Below are experts of layer 7 (counted from 0) of a mixture-of-experts language model. Rows are named router (the router's row for the expert), gate (a neuron's input weights, with its number), up (a neuron's input weights, with its number) and show model dimensions 160-191. Each number is 50 + 12 x the weight over its row's rms, rounded and kept within 0 to 99.
Before each expert's rows: a language model's description of what the expert responds to. This comes from a sample of Wikipedia text that the model never trained on.

# expert 38
It responds to: Word-internal consonant pieces such as gg, pp, bb, br, sp, gr, as in Juggalo, spouses, Grbalj, extremist.
router:41 53 56 49 43 72 50 58 80 57 33 58 61 51 54 66 53 56 58 54 34 62 74 55 83 49 55 28 53 39 45 57
gate0:65 35 51 37 42 53 38 45 51 69 53 54 38 45 27 57 32 43 35 71 42 46 35 40 77 45 63 41 52 18 49 46
up0:56 54 49 58 47 47 64 71 45 44 59 55 77 61 47 43 58 32 14 56 31 46 37 32 47 43 68 45 48 69 62 28
gate1:61 43 60 64 61 58 42 45 67 58 46 64 20 23 50 57 55 68 49 48 57 26 50 56 23 59 40 56 47 35 42 51
up1:42 65 59 41 28 62 55 34 53 75 46 67 80 35 47 57 56 45 61 51 57 48 55 22 55 50 54 55 37 62 68 50
gate2:36 59 58 53 38 36 57 53 54 53 46 47 48 45 46 51 55 60 56 37 46 69 63 46 41 70 58 57 47 86 66 40
up2:52 60 36 50 55 53 34 56 55 39 43 47 57 48 54 62 41 64 69 61 41 50 66 66 50 63 31 52 47 50 40 61
gate3:58 49 58 69 56 48 44 47 25 56 31 56 48 39 50 22 60 69 53 61 45 62 62 52 71 55 44 45 49 41 52 34
up3:60 55 56 71 42 60 59 31 47 37 49 66 68 28 38 40 42 73 44 65 53 32 36 40 44 66 48 67 67 90 75 55
gate4:70 53 65 45 51 61 30 56 60 46 61 39 50 73 39 57 23 47 50 26 39 51 47 55 39 45 59 53 46 75 57 48
up4:36 57 35 63 47 47 34 49 47 39 48 44 58 55 66 28 51 54 44 75 72 49 40 53 19 59 44 50 53 53 47 49
gate5:55 50 47 41 44 60 55 53 67 59 56 51 50 36 69 60 89 56 73 79 49 56 54 43 67 46 63 61 43 45 38 53
up5:48 56 67 23 39 42 83 59 60 49 42 26 60 40 25 36 48 42 47 33 39 18 56 51 23 28 56 39 69 59 60 68
gate6:37 52 57 02 42 62 55 46 56 40 54 47 45 48 68 49 31 33 68 57 58 53 57 50 58 47 31 52 64 61 65 43
up6:60 39 63 47 29 52 30 40 57 56 47 59 38 50 64 49 42 39 48 73 61 54 45 42 42 49 37 56 15 45 53 71
gate7:35 36 67 39 60 45 17 56 44 41 55 58 56 64 53 51 46 51 58 53 50 54 59 53 36 57 40 55 51 57 66 37
up7:47 37 63 53 58 25 45 45 36 70 59 59 59 69 47 38 61 62 47 24 53 82 39 62 40 49 33 45 60 62 66 56
gate8:43 61 42 52 24 42 38 50 44 57 42 58 46 54 46 58 61 34 49 49 71 47 52 52 43 46 42 27 29 39 33 39
up8:56 66 62 53 56 58 38 53 63 54 63 47 63 50 61 58 58 32 40 43 51 63 39 66 40 43 33 75 49 71 35 34
gate9:67 56 45 47 37 58 66 36 51 58 43 53 61 68 50 63 54 44 74 58 67 47 55 40 62 49 45 36 35 41 44 41
up9:27 57 79 63 74 60 43 70 49 47 43 47 53 29 57 64 26 51 54 38 45 48 55 42 47 42 28 45 46 52 66 58
gate10:53 56 41 52 46 42 70 47 55 43 46 65 55 40 55 46 70 42 41 61 59 44 65 45 55 58 47 72 51 43 55 50
up10:67 23 71 40 59 31 36 53 53 45 57 48 27 43 73 45 44 41 41 63 48 32 53 43 58 67 61 66 57 55 32 48
gate11:53 64 40 52 43 58 41 47 58 53 74 53 40 50 45 55 63 20 42 46 56 51 70 42 54 49 34 16 28 56 41 65
up11:44 68 50 58 44 29 48 41 56 52 33 70 45 58 51 54 27 58 54 62 43 85 40 24 29 51 62 60 29 55 30 59
gate12:59 41 78 64 41 45 41 55 56 58 40 42 69 50 58 64 58 52 52 46 56 56 62 63 59 54 45 50 44 28 52 51
up12:64 59 56 44 21 50 52 62 29 68 64 70 67 49 27 78 41 46 52 44 43 63 57 34 66 41 52 37 46 61 49 46
gate13:54 40 62 48 20 60 80 64 42 57 28 13 51 41 40 53 38 27 73 69 37 49 54 35 44 38 47 53 50 58 63 57
up13:73 52 41 44 33 51 43 50 53 54 41 53 38 39 46 30 57 49 49 53 54 36 51 45 41 28 56 56 45 37 45 57
gate14:47 57 54 20 53 55 54 36 58 36 52 70 41 23 43 58 39 66 30 63 54 33 65 48 44 63 40 61 45 48 50 46
up14:36 55 42 67 54 42 51 48 42 46 44 64 34 37 46 39 57 37 56 40 47 30 32 29 27 50 46 75 46 50 47 47
gate15:48 51 37 50 52 56 53 48 70 52 34 48 34 49 66 43 65 59 36 42 51 55 63 50 34 56 40 26 52 48 48 47
up15:53 51 57 53 55 64 49 40 64 51 29 75 29 57 45 36 49 38 45 58 42 57 58 35 30 58 62 58 43 60 60 38
gate16:69 39 55 40 77 63 71 23 51 63 36 56 56 60 31 52 37 47 42 63 30 59 51 45 59 38 44 33 54 46 35 47
up16:51 40 44 56 55 48 49 70 43 67 58 63 45 64 33 55 35 65 38 39 60 61 52 52 49 43 56 44 32 42 30 34
gate17:34 62 31 61 56 68 51 50 58 47 51 59 37 55 41 69 56 64 38 68 50 56 49 62 64 46 45 52 47 58 33 39
up17:58 32 67 64 29 53 46 49 57 57 54 69 37 27 39 60 45 75 53 47 41 55 58 28 33 42 65 61 43 49 61 40
gate18:48 61 63 57 52 39 29 54 70 59 50 56 56 37 45 45 33 34 54 42 57 71 45 79 58 49 68 37 50 50 51 33
up18:42 63 77 44 44 51 51 55 35 72 46 46 67 48 56 60 53 48 57 51 53 57 60 67 65 49 48 26 55 62 61 53
gate19:80 64 49 45 42 36 42 43 68 50 56 40 39 48 46 41 66 27 41 40 60 60 39 42 60 52 33 62 34 57 44 80
up19:76 59 47 48 64 51 62 59 51 66 37 39 37 60 79 58 64 63 41 48 47 54 50 45 75 68 38 18 58 31 49 53
gate20:49 35 55 51 64 45 48 60 45 46 45 55 55 51 55 58 58 41 48 61 45 65 86 57 47 70 49 64 43 72 69 58
up20:57 46 69 67 50 59 42 52 57 48 49 64 54 56 65 53 46 36 61 42 43 52 37 29 35 44 50 55 64 63 45 50
gate21:50 55 62 60 38 61 54 45 39 59 55 46 46 50 44 50 49 22 40 34 43 33 67 56 53 65 47 54 50 19 58 44
up21:66 51 26 50 41 41 49 52 82 60 41 65 38 57 31 51 40 50 45 63 51 49 65 46 50 50 27 77 43 23 38 52
gate22:59 42 58 35 46 46 36 59 35 59 43 66 57 50 49 48 57 34 63 75 45 49 58 58 54 55 65 49 58 47 39 55
up22:60 43 56 43 52 40 47 56 48 54 60 33 38 61 42 29 47 64 51 64 64 57 51 43 53 49 54 63 56 67 73 50
gate23:52 43 62 67 62 63 32 28 58 54 39 50 32 49 59 53 30 46 54 49 35 46 49 66 53 61 64 37 31 51 42 56
up23:39 54 49 50 26 69 44 58 60 66 57 31 34 59 57 42 62 46 48 49 68 67 53 50 51 63 47 56 39 38 57 34
gate24:48 34 52 57 50 52 38 54 65 43 64 67 44 64 40 41 26 39 50 47 47 65 41 43 41 72 59 68 68 28 59 59
up24:40 54 47 55 70 62 67 35 63 55 57 56 38 48 54 53 64 55 57 58 47 43 61 54 25 77 51 42 48 45 50 40
gate25:46 61 55 56 26 64 66 60 60 38 42 42 55 46 58 43 59 40 46 50 63 35 51 35 46 43 45 44 38 31 64 50
up25:53 32 35 43 68 44 52 58 42 44 64 45 66 59 31 46 47 46 55 65 63 38 57 60 60 49 63 55 59 51 50 45
gate26:35 45 40 64 59 60 50 42 43 40 43 31 54 69 61 48 45 46 68 52 62 50 57 51 62 72 62 59 58 38 53 61
up26:46 59 68 62 51 51 44 54 45 62 59 53 62 63 32 36 55 43 63 56 66 47 49 60 41 41 58 53 62 42 36 47
gate27:40 49 48 42 49 67 75 55 45 62 47 46 45 66 48 53 49 34 41 51 61 27 51 48 66 49 57 33 59 52 62 47
up27:46 47 31 51 43 63 58 26 31 51 42 64 36 54 73 41 54 52 45 54 50 53 36 45 52 47 36 58 54 45 47 45
gate28:58 65 49 66 38 73 51 45 60 59 38 52 48 42 41 41 37 63 33 54 51 52 59 50 69 44 49 53 54 35 30 39
up28:69 45 52 38 59 41 56 39 58 50 50 62 39 52 54 75 30 66 52 51 51 69 56 41 58 45 39 58 49 52 60 51
gate29:58 54 32 67 42 41 62 42 59 64 51 55 49 71 57 35 33 44 43 54 59 49 49 52 52 63 36 90 62 44 67 47
up29:52 54 34 56 36 44 49 39 41 64 48 71 42 56 53 41 59 52 29 55 46 50 52 41 35 57 55 53 70 36 56 47
gate30:46 44 59 51 47 46 66 37 49 58 51 45 55 43 52 45 68 49 43 53 55 51 54 49 43 71 38 47 54 49 68 37
up30:64 45 49 53 45 66 34 52 50 59 56 64 43 43 62 47 53 50 23 22 38 48 59 48 34 76 66 55 37 51 30 47
gate31:55 64 35 32 45 41 49 43 58 69 33 68 53 76 43 55 62 63 38 42 48 27 63 67 62 59 38 48 41 39 28 39
up31:71 47 51 63 33 28 37 68 59 47 48 64 55 32 59 24 65 56 71 58 73 37 62 44 64 55 60 54 49 60 44 55